Weights of a small mixture-of-experts language model, trained from scratch on English Wikipedia: 128 xIELU neurons an expert, 824M tokens.
Below are experts of layer 8 (counted from 0) of a mixture-of-experts language model. Rows are named router (the router's row for the expert), up (a neuron's input weights, with its number), down (a neuron's output weights, with its number) and show model dimensions 0-127. Each number is 128 + 24 x the weight over its row's rms, rounded and kept within 0 to 255.
After each expert's rows: "mostly gets" lists some tokens that are sent to it at least half of the time; "comes after" lists some tokens at least twice as common just before its tokens as in all text. This comes from a sample of Wikipedia text that the model never trained on. Tokens count by the router's weight.

# expert 40
router [143 126 154  94 132 160 145 139 173 136 157 143 154 127 133 102 160  80 147 116 135 161 126 130 134 130  97 186 112 102 106 159 119 118 158 109 149 123 132 127 163 150 136 109 131 128 136 104 177 116 135 115 138  77  81 183 170  79 148 116 125 140 152 144 131 123 114 153 100 136 139 123 131 138 111 145  87 117 116 165 136  96 109 100 140 110 113  92 147 121 148 135 122 166 153 142 161  83  57  99 155 153 154 137 128 132 160 115 130 155 110  87 151 130 125 139 141 115 131 131  87 101 127 108 115 133 125 103]
up8 [122 141 146  74 151 136 100 104 140 129 136 124 141 136 154 125  81 150 108 125 124 140 122 153 113 112 106 155 105  92 116 132 161  76  87 114 112  78 120 117 108 136 136  92 127 140 135 150 135 121 137 106 132 159  84 120 153 125  97 163 156 163 160 140 121 107 116 127 126 137 147 104 127  64  96 122 204 167 179 119 109 100 134 116 129 120 116 117 133 126 132 119 147 121 123 130  64 123 160 106 141 158 111 172 110 106 133  97 106 116 158 155 128  93 174 139 101 126 120 128 135 140 110 124 128  97 109 156]
down8 [129 172 115 104 160 165 129 140 150 116 142 146 146 121 150 185 164 104 127 167 146 153 149 137 108 141 153 139 120 130 114 112 120 161 127 140  89  70 120 143 103 148 131 117 117 127 149 119 143  96 156 102 127 149 147  82 157 161 189 148 155 107 157 130  91 145 136 126 111 168 134 114 127 176 102 159 113 161 151 136 142 112 143  90 145 125 125 148 122 142  89 132 116 119 135 129 116 126 136 122 136 123 154 151 151 115 182 142 114  95 144 100  70  86 134  92 117 107 100 132  96 118 138  79 117 102 124 136]
mostly gets: " 0", " 1", " 4", " 2", " 3", " 6"
comes after: " |", " (", ":", ";", " 4", "|"

# expert 52
router [146 137 125 122 128 110  70 107 151 100  81 149 158 191 136 128 115 124 138 132 124 156 146  87 131 122 111 164 129  88 156 131 112 137 102 126 154 122 115 121 109 132 102  86 138 133 127 101 120 109 119 149 157  97 100 155 154 132 143 126 150 130 163 116 161 116 119  94 157  79 127 132 133 133 153 153 102 152 142 130 124 101  94 128 153 107 120  86 144 102 122 126 142 134 172 167 119 117  26 102 137 134 148 131 136 125 166  92 156  92 145 147 121 139 118 119 141 123 128 121 136 116  93  89 124 136 108  95]
up3 [137 110  85 134 124 118 134 155 113 144 120 137 146 161 113 117 162 126 137 148 117  86 127 141 161  98 117 139 118 120 127 176  80 152  86 100 106 145 126 136 115 134 109 147 113 132  84 127 117  94 125 163 160 143 131 137 120 151 151 138 119 117 166 117 116  74 172  94 183  97  95 110  90 134 145  95  74 162 146 110 136 144  98 140  93 109 138 110 157 143 153 173  98 136 128 150 107 119  94 196 124 123 120 107 110 182 125 163 109 123 138 132 119 109 132 140 133 120  91 118 121 138 129 116 113 161 117 126]
down3 [101 130 137 130 106 117 150 134 135 111 120 149 126 122  91 186 135 136 162 105 131 126  84 134 117 104 151 109 130  90 117 116 153  92 108 143  94 152 118 144 151 122 133 106 146 155 128 163 150  99  78 205 119 110 167  72 132 138 140 123 141 120 146 135 158 152 124 128 135 137 137 146 131 109 128 126 160 122 124 154 126 127 131 109 153 112 127 124 131  56  87  99 113 130 126 162 150 134 182 105 143 106 108 143 149 143 105 109 138 103 105 145 139 183  98 187 161 138 102 132 144 135  96 154 130  96 119 135]
mostly gets: " b", " B", " Br", " Bar", " P", " p"
comes after: " the", "-", " (", "==", " \"", " a"

# expert 28
router [140 149 145  97 111 127 132 154 133 161 102 118 131 167 150  70 142 104 142  85 112 137 124 108 144 101 100 203 101 115  82 144 120 161 136 138 124 112 134 126 140 128 125 111 116 134 164 134 149 109 189 109 143  88 131 153 158 132 126 105 151  80 165 132 174 127 115  96 117  92 126 146 140 130 118 102 133  93 112 144 130 114  88  91 112 151 104  84 131 124 129 127 116 122 146 135 129 103 110  93 108 100 167  97 105 128 171  95 110 152 124 117 146 122 120  88 144 123 143 119 103  72 105 129 129 132 101 116]
up0 [113 167 116  97 131 140 118 140  90 134 133 112 124 139  72  99  97 122 167 135 105 108 120 126 144 121 142 130 165 140 102 113 110  95 137  83 129 111 133 151  94 150 116  59 111 112 159 143 133 144 155 168 140 105 149 101 149 101 119 135 128 103 141 133 117 138  94  99 151  91 123 126 117  94 138 147 142 114 130 169 159  93 127 141 145 121 146 134 205 122 131  95 100 141 154 122 140 127 112 102 148 147 118 124 117 102 111 132 150 110 164 107 109 122 116 104  47 161 156 112 110 100 153 133 155 135 142  95]
down0 [118 121  72 113 124 155 164 118 107 187 133 111 131 117 116  82 152 116 132 100 157 120  74  87 103 131 128 172 132 151 139 120 111  74 120 147  85  93 120 115 109 161 159 129 114  89 193 181 108 140 134 134 160 128 159 158 120 114 113 138 132  95 114 127 158 114  98 152 112 129 122 122 123 116 135 166 121 113 133 126 132 162 132 119  95 132 106 138 129  95 142 151 141 132 137 115 130 116 127 104 132 120 111 184 138  84 179 122  97 158 134 117 111 121  89 114 133 151 116  96 112  97 146 134 124 107 134 159]
mostly gets: " JPL", " Total", "otes", "%", "ively", " —"
comes after: " |", "|", "–", ";", ".", "/"

# expert 58
router [136 114 108 102 130 137  91 142 147 155 124 134 141 117 127 130 133 113 130 153 143 148 163 108 160 117 116 163 121 142 125 158  79 155 142 113 141 105 104 150 137 156 101 106 104 151 146 100 155 127 155 114 109 109  91 125 155 121 125  82 181 160 181 184 167 124 161 110 100 121 149  99 139 137 147 157 140 119 163 123 155 131 110  93 126 122 128  98 160 136 151  90 101 140 134 123 162 131 101  88 122 142 147 140 141 125 213  93 108 137 137  86 118 145 134 107 146 137 155 122 113 103 108 100  99 137 102 110]
up0 [147 121 130 110 109 123 151 147 139 156 188 165 147 118 130 127 123 131 122 135 151 136 106 124 120 102  96 127 141  89 154 154 161 123 152  90  60 135 133 157  85 151 101 139 145 130  87 139 133 146  92 137 128  88 125 125 100 131 123 116  93 131 156 115 143 115 119 108 134 153 114  79 138 156 143  97 179 153 109 114 136 133 120 110 129  72 125  70 128 112 165 131 127 137 140 147 109 102 108 175 135 110 121 135 153 144 157 126 105 166  91  97 137 156  97 131 136 102 102 147 155 166 106 139 107 174 114 150]
down0 [120 123 121 164 139  97 187 138 103 148 103 162 151 157  93 137 125 109 105 118 107 120 139 103 128 122 123 151 115 115 175 112 118 157 165 162 161 134 118 136 169 120  81 138 131 132 125 116 133 171 107 124  80 129 151 158 127 146 127 142 127 128  85  73 154 149  92 151 164 114 137 146 109 115 122 128 111 166 130 115 137 136 108 143 113 127 129  96 111 124 145 124  76 170  94 112 142 163 138 108 137 143 106 175 151 113 128 122 154 163 142 128  96 117 122 184 120  99 124 125 124 134 138 128 120 168  92  63]
mostly gets: " player", " football", "ody", " house", " power", "\n"
comes after: " |", ")", "|---|", "a", " information", " River"

# expert 30
router [152 136 164  99 135 136 139 133 163 131 112 152 129 156  91  84 135  94 147 138 149 158 130  87 133 116  73 166 133 137 128 138  96 127  89 157 145 121 130  98 131 131 142  77 137 111 141 128 148 169 113 108 159 136 122 148 162 141 157 130 164 150 136 136 148 118 174 105 102  92 154 129 123 160 114 145  89 154 116 131 162 130 106 115 153 102 114 122 130 125 164 158 123 136 118 133 109 130  90 104 124  90 127 112 102 116 190 127 112 169 123 115 136 130 120  61 117 119 137 118 116  93 113  96 118 145 150  66]
up3 [107 143 122 130  95 102  96 127 115 104 131 112 189 111 141 120 170 169 135  98  89  85 122 168 126 125 101  91 103 133 118 124 104 161 109 114 121 113 114 137 104 122 141 105  97 106 144  94 114 118 126 115 119 142 119 116  94 111 108 113 149 110 114 138 138  98 134 131 145 113  98 141 111 153 108 136 100  83 100 181 146 131 142 165 167 123 107  73 124 161 121 123 164  89 117 132 121 133 115 123 163 134 159 134 138 150 125 119 144 107  78 151  98 135 143  66 124 142 132  84 137 163 140 167 152 104 168 153]
down3 [114 134 136 166 194 128  69  85 136 137 127 101 116 164 142 116 119 138 143 139 114 147 151 156 129  67 121  82 143 112 150 181 104 154 141  89 128 148 114 107 136  82 112 107 112 139 138 138 139 105 113 104 148 143 121 143 154 128 108  83 167 127 118 179 121 132 113 103 129 142 139 145 124 130 118 114 118 105 140 102 133 115 160 139 165  94 175 138 141 100 131  71 132  70 141 133 111 100 113 114 135 144 118 118 128 115 104 126 138 115 171 112  83 118 109 134 119 138 112 137 127 142 103 133 104 106 167 167]
mostly gets: " the", " The", "The", " its", " their", " this"
comes after: " of", " in", " to", ".", " on", ","

# expert 62
router [153 132 165 147 126 121 129 142 129 128 119 172 136 181 126 107 150  92 135 121 162 142 134 127  97 107 122 168 108 137 142 164  81 141 146 126 143 128 117 159 176 165 117 100 117 121 131 105 180 119 148  98 119  82  93 165 169  93 126 100 130 148 128 157 173 151 143 115 121 108 153 106 126 113 128 155  83 116 117 151 143 101 134 109 138 115  88 142 131 118 189 138 119 149 145 127 134  98  96  88 130 148 164 122 121 137 176 120 130 157 130 106 147 168 116 120 139 117 136 125 110  97 133 108  95 125  99  74]
up8 [165 118 173 149 124 128  86 150 141 145 135 132 122 102 120  95 111 115  92 139 140 129 110 154 186 136 131 116 127 123 123 113 102 103 108 185 102  87 116 127  97 151 185 147 135 106 119 107 132 161 114 117 111 125 103 120 167 118 163 143 104 152 112 105 104 122 167  78 167 144 149 110 147  70 143 140 129 107 136 126 167 151 179 119 159 108 142  69 133 161 105 121 148 179 107 141 132 159 107 142 130 114 151 139 144 122 121 133 123 135 142  82 127 154 139 136 105 133 122 118 122 112 145 175 155 126 133 137]
down8 [181  72 120 157 115 144 101 143 126 151 137 116 152 120 142 158 132 117 121 144 114 112  72 124 122 100 124 157 145 143 131 167  96 140 146 121 126  56 133 161 131 136 138 122 126 169 171 147  94 125 129 175 117 142 146 134 102  91 108 146 112 144 145 108 142 123 105 113 126 100 152 163 152 146 109 154 127 157  96 110  83 135 149 114 140 117  92 140 116 110 142 135 168  93 112 137 138 161 211 151 126 158 102 126 145 166 106 112 135 121 143 148 116 135 161 135 110 128  75 153 109 137 143 120 140 125 135 116]
mostly gets: " 199", " 196", " 197", " 198", " 194", "200"
comes after: " (", "–", ",", ".", " in", "|"

# expert 10
router [165 139 168 118 128 136  94 172 143 166 111 135 144 139 125 101 170 123 139 136 133 127 146 115 149 133 131 127 109 104  88 137 104 150 128 136 105 126  99  86 186 145  72 103 114 144 117 117 182 144 144 136 148  95  80 125 148 150 132 118 168 131 141 141 167 130 152 120 130 114 108 107  97 136 160 124 138 162 169 123 152 112 131  94 141 118 138 102 131 111 160 104 116 128 144 132 131 128  86 126 134 160 177 147 121 110 189 100 159 128 163 112 125 161 146  90 103 122 143 112 121  87 107  96 108 115  98  98]
up3 [ 96 155 120 154 146  82 121 109 131 109  72 145 110  71 135 160 148 159  93 174 136 141 185 118  99  89 142 121 121 123 154 142 157 109 116 134 116 117  82 139 138 163 123 120 121 117 166 174 167  99  95  95 139 134 145 122 113 123 116  96 147 129 142 140 127 151 103 113 145 189 135 132 142 151 143 123 149 113 142 166 107 111  98 157 132 157 143 148 176 101 126 160 131  93 110 135 113 150 118 122 136 128 121 104 135 103  94 160 126 153 145 106  95 137 118 104 142 137 103 143 147 154 132 145  82 133  93 129]
down3 [125  89 157 114 106 151 151 132 114 129 106 114 106 112 169 135 111 127  94 146 118 149  61 122 116 150 138 149 152 116 160 155 115 146 146 117 122 124 125 121 124 159 142 143 137 161 154  99 180 115  98 148  93 130 137 129 143 126  98 142 115 158 107 120  95 165 152 135 161  89  99 109 145 146 144 142 146  78 145 128 124  96 135  91 155 126 107  99 134 106 171 126 150 117 113  82 133 131 188 138 135 120 122 131 133 143 133 137 142  74  90  62 122 125 121 159 110 119 115 119  87 160 138 126 167 102  96 100]
mostly gets: "==", "\n", "===", " ==", "|---|---|---|---", " ==="
comes after: "\n", ".", "==", ")", " ==", "==="

# expert 41
router [140 136 143 146 139 102 100 123 110 109 117 130 148 172 143 133  95 112 141 117 130 153 134 138 150 110  95 158 130 120 136 124 110 147 119 126 116 132 117 137 204 138 104  88  75 129 153 132 125 144 129 108 136  93 113 177 165  82 171 151 132 132 174 160 143 149 142 114 119 136 125  86  98 128 108 138 134 115 137 135 197  95  54 112 181 118 115 114 141 137 121 111 125 129 135 151 154 143 105 102 112 117 147  99 143  91 162  77 115 145 135 119 118 132 128 100 172  93 142 115 118 105 141 109 130 121 145 122]
up0 [130 166 110 113 137 129  72 133 112  99 129 129 177  80 136 122 129  88 136 109 163  53 129 133  82 100 107 120 145  96 148 140 165 125 153 121  84  92 119 149  98 128 134 129 154 148 147 142 111 141 123 151 129 105 113 159  99 146 157  99 140  86 131  96 152 114 121 146 111 123  97 135 121 145 130 119  91  87 154 110 126 137 105  98 118 125 166 108 148 133  97 109 156 136 131 132 134 145 132 162  91 113  94 119 175 115 146 139 112 128 134 120 132 126 104  84  75  97 157 125 109  90 124 138 147 162 122 112]
down0 [123 123 111 120 148 103 145 109 103 112 120 120 147  95 118 117 151 121 125 170 137 125 175 192  88 130 153 121 159 131 132 152 122  87 127 102 161 117 122 192 127 145  90 133 119 122 127  66 156 128 132 109  70 126  89 122 118 176 123 103 139 153 105  92 142 135 142 130 136 127 180 169 119 146 127 159 130 125 158 103 133 174 119 138 145 113 141 118 162 193 142 134 139 142 112 140 134 137 132 154  91 148 112 148 102 116 106 153 127 110 162 136 133 126 116 127 149 154 107 134 118  68 112 113 117 104 145 144]
mostly gets: " v", " V", " Z", " X", " II", " Gre"
comes after: " |", "|", " G", "g", " II", " g"